{"num_hidden_layers": 14, "experts_per_token": 4, "d_shared_expert": 0, "hidden_act": "reglu", "normalize_top_k": true, "balance_bias": false, "init_std_router": 0.0108, "vocab_size": 2048, "norm_eps": 1e-06, "learning_rate": 0.00174, "batch_tokens": 32768, "train_tokens": 307300000}
Below are experts of layer 7 (counted from 0) of a mixture-of-experts language model. Rows are named router (the router's row for the expert), gate (a neuron's input weights, with its number), up (a neuron's input weights, with its number) and show model dimensions 0-255. Each number is 500 + 40 x the weight over its row's rms, rounded and kept within 0 to 999. Numbers have three digits each.
After each expert's rows: a language model's description of what the expert responds to; "comes after" lists some tokens at least twice as common just before its tokens as in all text. This comes from a sample of Wikipedia text that the model never trained on. Tokens count by the router's weight.

# expert 34
router:440514502551541428560461450520562553529455487542479505463500432531479525550471500478441446446457487520496459502524466522455485495486400461493540488554497513490490506509467506535485461500552478441522528496480455528506542492469540451512511527497506498520508529538559507486406542499472454472500433504496538524523482505453503513456532512450518469485510484450432488499525486510460549517501429573508502522470524466543497447487527445459474507548483394479458531505610509479434443367525554512484487493494503521474473471492466571395375493530559614532541504525502540525414506500489468556508500503491446458496510449472478480470526523507593493537578537477508486524472582505534487540580395477516485516538522513529493499491492620457568549550542454488469498498466488468476498542553538
gate5:545470500518522557461419491538540480458545530458558507566512480517471477512494515555495513519413446521487409456483428501445541437531459530522496480511463517481528540520494465525487522474462444450518542491449440533473538485516566502455488464487574482552468545516472440465526443522464438533529453541507535542444509445474454479459463552486479526534494492513432495458452504469526474567419444505460584517503536458512550496479485423540432465522493585523400471496571511492494539484565534514464439498481468442528493562540444518458533500533460508585425482542483442517519502587481549515469502534432461547528495477460515487493459553547403508534512490485562512473506459467541529567435478488448437462482542554470503542498415520471485441467463521469540509551495447444426480531519525
up5:529435447553454516542452536477477540535467550504464493528497474454572519550449525448489514490540503443500435560440524477509529535561437510446484496500460478465537466452495485433487514551492466474483521455574514550528505567560468531538491505512448495425545517489498473498567505531492454556532548457577433447498459546468450492432452536547570450522478529539557537542455497457555469467561481521471504456425489504499538532476507483536562564457508532491502474450538533476556524547508549444477471519549452562478563555547499551470534558519550511508540490428530538521501469475557465494496500552462466430428466542420540502565448489545501436564532555496439514560554502507487518546472502499470528578471491479561553466484545526527495457499424500544507493447511452498456436411434496
It responds to: Consonant pieces inside words, especially place names, like Reclamation's m, Stuttgart's g, Flags' g, plus stems such as close, late, collect.
comes after: "la", "re", " g", "e", " Gra", " a"

# expert 35
router:535524496525491615550498517496539493500497489498513490537479486572484484519319497524476490345497600458552474500458496502536473451507437577528569490479563435510558513518526465526522460470468582489429536477472492418495456426548531505514421474592517494519523493517481447471473502507486506465492514450578493548541472469545455426531496496494512517524492519521527503482527483513478532537508512567535527488520435529520519561474509476522506468553510483466475655524502462480496486522468546474494445455469484480523550518478484466435472479532599480507473479515458494548489482515515461526548513521475539493551473433510482535484495496471513500475507549472566504557495497440513498492456546485506468492510488505483499457453472508494431454442494620492525537535501431498448457572515470
gate5:484511528456554571510414457475502522546571499427560437555531459545524441527474452493498461518466458559548499508545506523500443358541494446517557546582500478439506515506520455542544468537583569486519473559461485561530482445490488465490467515443441487472519590500483523545514533489501475443545450482511563546492506419532468441502529529534544502557498455454438495483484479491447500562462474467525542531572422476474531525492508486495434480480533529502541600554573512525435468448485464531480480465439458497532516514497528463481528501438496495504504533521472511510468514548487529556557489509472508514533454491557500521493523554469478530503467498480491517487493579455561503469470448450440456530503591544539518480458484534445408451447445464532507519559484463406489493508546466
up5:580523463569494524486422531540491493431462499438506539529589502489479438499481476442472476467452439498492488508500479528546533464452481450528591544567459447433492552513544497503529514503508550436490524547550543617479517459529537549527495488493494474492478523431540581508471503394505480413574566488502484544507457540578458509449522504546517483532498511550450540548471523558443524569498524533503546507624503475488458517488488488489437546554487493465555503457481436471513541415459482478468548482465399520444479513495551479503492451485501500499475564459436565460495503537520503509474499553443483509504449511427539544506494528519470475465464557479480471479469513435482532518496561529504497452519526475533563454513473535467434493519528467473514520486416470487429549486584512
It responds to: Middle syllables of words (Tra-ver-se, dormit-or-y, premi-er-ed, D-op-ing) and == heading markers, often in music, award and release sections.
comes after: "\n", " C", "re", " cl", " c", "ur"

# expert 43
router:528512499449577511502473505533555471464508495498552470473499459520528556515599510502506469623482535486491500489527479565454516488550521570447495570628484593510563438460486517518554492492531386495517533498471515458496531452481497450541517497581529481538500479498569421473392448464455488452470457548438456519444520497490522474480513506528521525508495520522470530446461500472524464489458491458482497524563474525530551496458477436512498482506443425473494528512500469548461534444549535529447527459494532498463505551507493461555403427464489585498448476511530503551496529385515486468489454565522399495514490464509526581476502500496513494550588527548384498444579494520475508491518458484482530502511520518510539458498516468441477545517487512531475504532522502513452529462548516
gate0:482509563520472584494514432561537529498507527504509464578488436486437524541510451548495514492447543572534475461585478564486514534477502485442533523502484460533564507468519497491541441579548528522442481532451493479518501429511517559513416491543486507493510514453503471528543444566469550433462506558438483563505536438489462459439548548509485515481477517501439510482528509430506458556486428473556498546554451519485560556573597541555527440526505500561495447492500532516426433441495471481467458443501440454501531585560502511435518518447505529501532499480512474564467499522465515501556436459496440524519537485476575458440563516545528476481538517471550523541529473429534478497453493498529576480499556490441573467441459489441499436495520513530485516542495476510482501430530442
up0:560458430454459529579439522485497506491449487595525570490451439436543545540449470521517516461541472549568456491455560475477500472447476561523448436480527504465432503472473492438475437482564506518554520515510465475433479466454468481563531454482512444446557504463478492459482462466508490479513553524521526517553477467546457465475537495497550527524532541427546476472484541555490459455460490495558492455545571544508532561527496538473552455544508439522558547470545505517474566561563455505521529498457496490559451452448526560539461560506498538504573483485487472443560487502571469462440468536531513436446537429447558469556476508435477525497476543476548557546470534438503493501464460536427485455495525542494470496531463458469557495550522434477508446521543472444559525485428499
It responds to: In, by, the and his in biographical narrative, especially in before death or birth places, as in died 1966 in Los Angeles.
comes after: " of", " in", "'", "ed", " on", " for"

# expert 16
router:496513530514524550539529588536561491504508478449546538402507509501488496495518492531505489514460531482546556491522489512480506460488431470483515534459532513402483511494618397487490501564535358481495506470494530553546539488518505509476458494577501470516514554543507528486498510497517443556480497527510529463488442534532478529483496535526529469557518470517443504498492476430484509531511466461502526512515478475521482550486534480509524486464504525545498542510480552458491527442496480479441472463518476496518525509481506511526517476475478471501529506507475489508543534544490502480467499512393354506547470504499503597436503465484515501481398534520512498561517537492532494490549544504529498470528538514509484496466452503455482493576485445531505478513470467527480517776577458
gate5:539473578591486454508424495531482550466496484494529463575545515535536501563546517501458449511429554465470470451532542458525456538476473542467486528542505533453523561519440494483489524560462485433428537569403505499481483442494573534548475496485466441507518583538509508536557468552462436491550423567463463515443460492510488493490500490522466512491543441485440494491508455513508526502473490457577474479545458506502514468479502524547422444425552561518453482537543581569517539528527522581436499499489519464565518564508499549445535511501439411477426516463470432494482462553499530470562511575455505469536462488463500531511572461561476563520494532469476478504558513467551474534481504440453540482491465542556513493514502543481522516458502437500578499563533497463444508455523472
up5:510508505522505483468551497529555459453504476533535566526426449440535437571431546496455550553489523515520454494574465519499502441510468492436476495474533555547552556520436531479462487500432494431438434458493438524501534471489524442551448468450550548434470451538538563464488529532544494505518493563504503447485498478477526548521467553426467555573485519440454445459450445475533457526455473458530529476485459475470545519554565518558510460560504467496440494502481575540533465448469530492543562446505505473501553473484460549524545509472549485492454548541479484535499533531442435437561538456416553456450482527576521535555571523518424487466498505480510500483483466423489472448465554537533537518489527493451460550450444539465534556458516548448494431535494556493518502553492514
It responds to: Function words opening a new clause or sentence in biographies and histories, such as The, After, which, was, while.
comes after: ".", ",", "\n", " and", " in", " c"

# expert 23
router:469538539530454499491452472507530443502508481405501409577490464513488499486630473480556515424522506515501455497510488524532490476426509526528501606570532508434444503529476450522462500533490452455495432492526426511489483527508505479526518512637457516475443480508521488517469534463491512427454506520512530553457512516582490456489490455471485505512475484481452524429529469527515468507491457553504497562471508523535549446498468450499496488443516549482478518509516491524462426431479494525512510474487566489501508484564502440497476494528431483492500530446456551523454549437511511465509413480397403505463472519510558495500498489455411511493488517401409526489444500502528529456458505477477465490557501464481649487501497447475551509528541505526477443543477476522523529595549506
gate0:478548523454596509530459483477485504532510506549521445448510436490470465516533489569453495478487525443516491478515530477410463477589484516488548514527519478450495477485494496542547457590574514519545587595495483517521501451472544490421490486504593475518502533563506507502524444578473515470564485489460545529521484403529504445418572515528563517456484456525532463468487587484525480516481520583600528472512465535530487512488483488443534449531503528535428525538536489566423477455397508503469453525436534458524540485478492528543481486503495456439415522542451432501494425546500557538524458620517493547524509534545508487495541473530539568544444506449532514469529514512529529498503428493487534478564510492536478508477416520439490492486521457531487488475458513505535476517463493
up0:526512530561509560518507532467549545513472547551527451470495470480471497452459524493487495469548538475502533473462552525444458482554494473454558547475490478480412514483508547510459547559538474512481518560434514516440447442422459528441495551502471526511552549545473490461525410475498486497552543561479538490502488436546488530492559479469479508456421485504569494459464580529519389567515474567540534432510522533495464493573512530499536470605503565529416516492489505562467428523405431474445439500502489522483532483498498524459530478539509467449487542568423488450542427455481556526528430512484426449477573472478536568542601489464524528558466450537543514518452541532538515505488475525442557529547562494525478487491501503424501452542473489488495504513514521505467492501496486
It responds to: Single digits and numbers in table cells after pipes, and word-starting De/de/O in Defense, deputy, Density, Championship.
comes after: " |", "|", " (", " champion", " st", "\""

# expert 20
router:508502519517493465523545533475657408477496535494558487564473497475494497511402524521539508461491513484520500531445528530517452506509584507502471516476470540503515524510499443496547443517484439457535500425522455552470470514517494505474521505616506463518520513440523505504514517492501484489500478450497463449509558485540497475485568489600487478437466439402472458512455486518559491468483506584545535553542499495519489448508473499438489516494471544486437550495505483514484449477461491490448517459508447460558535569507451554525521505520547551501458451512476533459515540517452483443477531479503503534455504442465481323487443492524466499507678503423505524449445607467492495520534527462473514549471516503501453532548526503545520487536501476513537471484481512489544461504546471
gate2:453488446482563536503438463535486445480574425430486494514440433542446458546527484525481522431494560478540494512540538485491490471588572494533493489550543547487527506525485490481540461546554517449483485556496463490484529555481504485436481443464539504571575528516472536507565476446520453512575464549456608467499444453437545473549530573493507439530550455542523473538506521460471454507439434507480597528564472462552497528521510455497463518526557562491530564551506540515459395455475546514498505497478476529583470462550507465481516483475523505467502495474486507472450526590515502523515471515527436509555504529579476556468520552494432486567463477469521572449506440508456542497512551522481451429457452520541534494450535471491510479440501486505522505559530477423555500549490529
up2:456478420450522518500457439466429415534445494448516512471530495496541532517494535512585553445534570476560470487429533525494541436527474529540533571424458597497460464510460496427515533578557487465489459506483445491516529527424495522539533450456513517543492457475503529512525504539570500543496445549450506540480528497514520482498540528449462497516440432524497522490487457491489542484501466426507487507472512553453463525490535388513563547560552504433550482483454501475512434490488465463503464493523490509511548424459524523525409549564494527504544569512498440496422538498546507517534509473499495519554551515551461463547527474475460472483529516549539602440526508509542550492456554475566478460510482489465536522441455486498551444440573503516503516466451468525581534532548579
It responds to: Word-internal pieces within names and non-English text such as Pa-ni-co, St-able, co-l-or, plus nouns like head, lead, law.
comes after: " ", " st", " as", " Pa", " So", " St"

# expert 48
router:586531533435512492513470505488527538503460530476532491595480477517515503527529477534466503456461490566523446477576508525535520455519432494530509543452452521381488528502490480482467483537519561492447524481448439494493514500464485464506521501645473479485498492538472559494561477509505508458498484506482498476467547475457455523487478539504550488480506531530505524523457499531463538514501466565524563527425489480541568493491502444480476504442530548525485463567523488532449457514512518511533496475523505457521494469529471486444490482481491595554517509485489445512499519649532518480602503519585477549493481473508515305479525510500485474489401491525458525512499517483489458506510441456504536432515522534468551439478457490517423464519527576541513479534517443497455416389518499
gate4:530532557442519464491541567569522487496453550446548527528532536570521503425487500506535483526473478547493454451568495530435445488505560515504444477512491571459450519425508523473439501445447559522508509507512549514543532421473496475483550511462458476498465505472436476444558509554460459553501483509543477509482460461528479513483530436453550524535494471435523521502531472533514483444471467482527562486466491522578541554533513565522484494387450505478449471441546444581479522542504452451459571527503529552521542502508450563512444533504564471488519502558461426495468548527495631558533481482498404476464537528476515479501517579467551491536480520550461509419478493516496499588482505494523508497529592481582531526491461426490436502461510530502487455462432564510536519499517519
up4:528514515472456467470556539518537495459462556471510541498519535529537516449517549458575526499512435565451465465582535525483476525454545534532446469498510538467457508456546558449417554438428559545484503474496558525569541435453454519528550544477441512466455466449431497456544542557474500550513539511526445496517510454541501541506462446433546550518516494501538538542519485555524471443506513484489534469432520488569490517571544585546486520408493511463464476455495415570493556504525479432491562545523509559500489457495463539512439532540530492444497549569474480470467539491539598509518514460499438482439560530462499474545475540460541473507497475561444479430462513530462456550504497531549501535505572443584476529506499464513454490548470524488452481437496570535556530495504528
It responds to: Pipe and dash separators in tables and infobox lists, N in latitude coordinates, and words like published, no, apparent.
comes after: "\n", " ", "″", "°", " 0", " U"

# expert 6
router:527499515511500477491501451513493494498560517478562416514495492497520477603521538480478509449509547535530472550494488535386516495534471521497517469474504562573477498401492488482474503581561540535482491538502509726510492538458532501489481489410492524500519543482504446489545496508501467520508475480611534528514449513519470482527474497483523486528495493417446492507513479449511550490484541461453520541525453519509509533473529434493487468476492508517513500517508540501480489450533541496506486501486444477515534508517486426382531495503529476435454501505512462546545466531487521508530515522523409524524448463499521475468496471525462510506514490438483467474511579537510519488316464489457524497503473537450507514488479478465443579405499422520511462511473513527519480630518509
gate0:492533526483502574494496479535548491542457502461537553553463474571439489498506469480526450447420570427478501525468562476524490429479469536453465448511538565510492499490511431565535425589558511491458546476443524495578504443450574484472521444461522475538559485548551524552462465481431456418485532544528553526449509563440481505503494550540538424467486524500495465459516470506488509570487477532544575462518447491506525522471477514496441461507552498539527437497477470493473484500517477568494510470478463499542516560542484553517499432502506517541475508543475479536529449478451544485506375588506480484454508551447581500510522536530567514521507507474540532541496522433485570514466509484447511485493491552542557550461477553449484534517509550559555404549522424479456476509532439
up0:503524568435462533513491479474472499449546513429542552497467571550514515534520553462555487521545513447495534478482483483436481545445520550563505476560564546483481552451516470468503448473510490544526576506535491482519477435496598539438460502557524465594478532552465500551449527565482506515490506529448536532515561488469446491491511516507599537509550536457449482448451424513486586446431470491453513548517531471550541543460549597564546503486502503509468500443499499466475538501550557447470470515500453504516591562524460526476511546486466493458491430505451507518546488523521518483486494479471458501553473573485561500504576577505475479490563497457508488545492560470567423502519515506422456458467459464515452540443521544519498496523509591516553442599526495486503503531515555
It responds to: Leading digits of numbers in tables and census counts, plus verb openings like st- in stay, stop, and pieces like ver-.
comes after: " |", " P", " p", ":", ".", " $"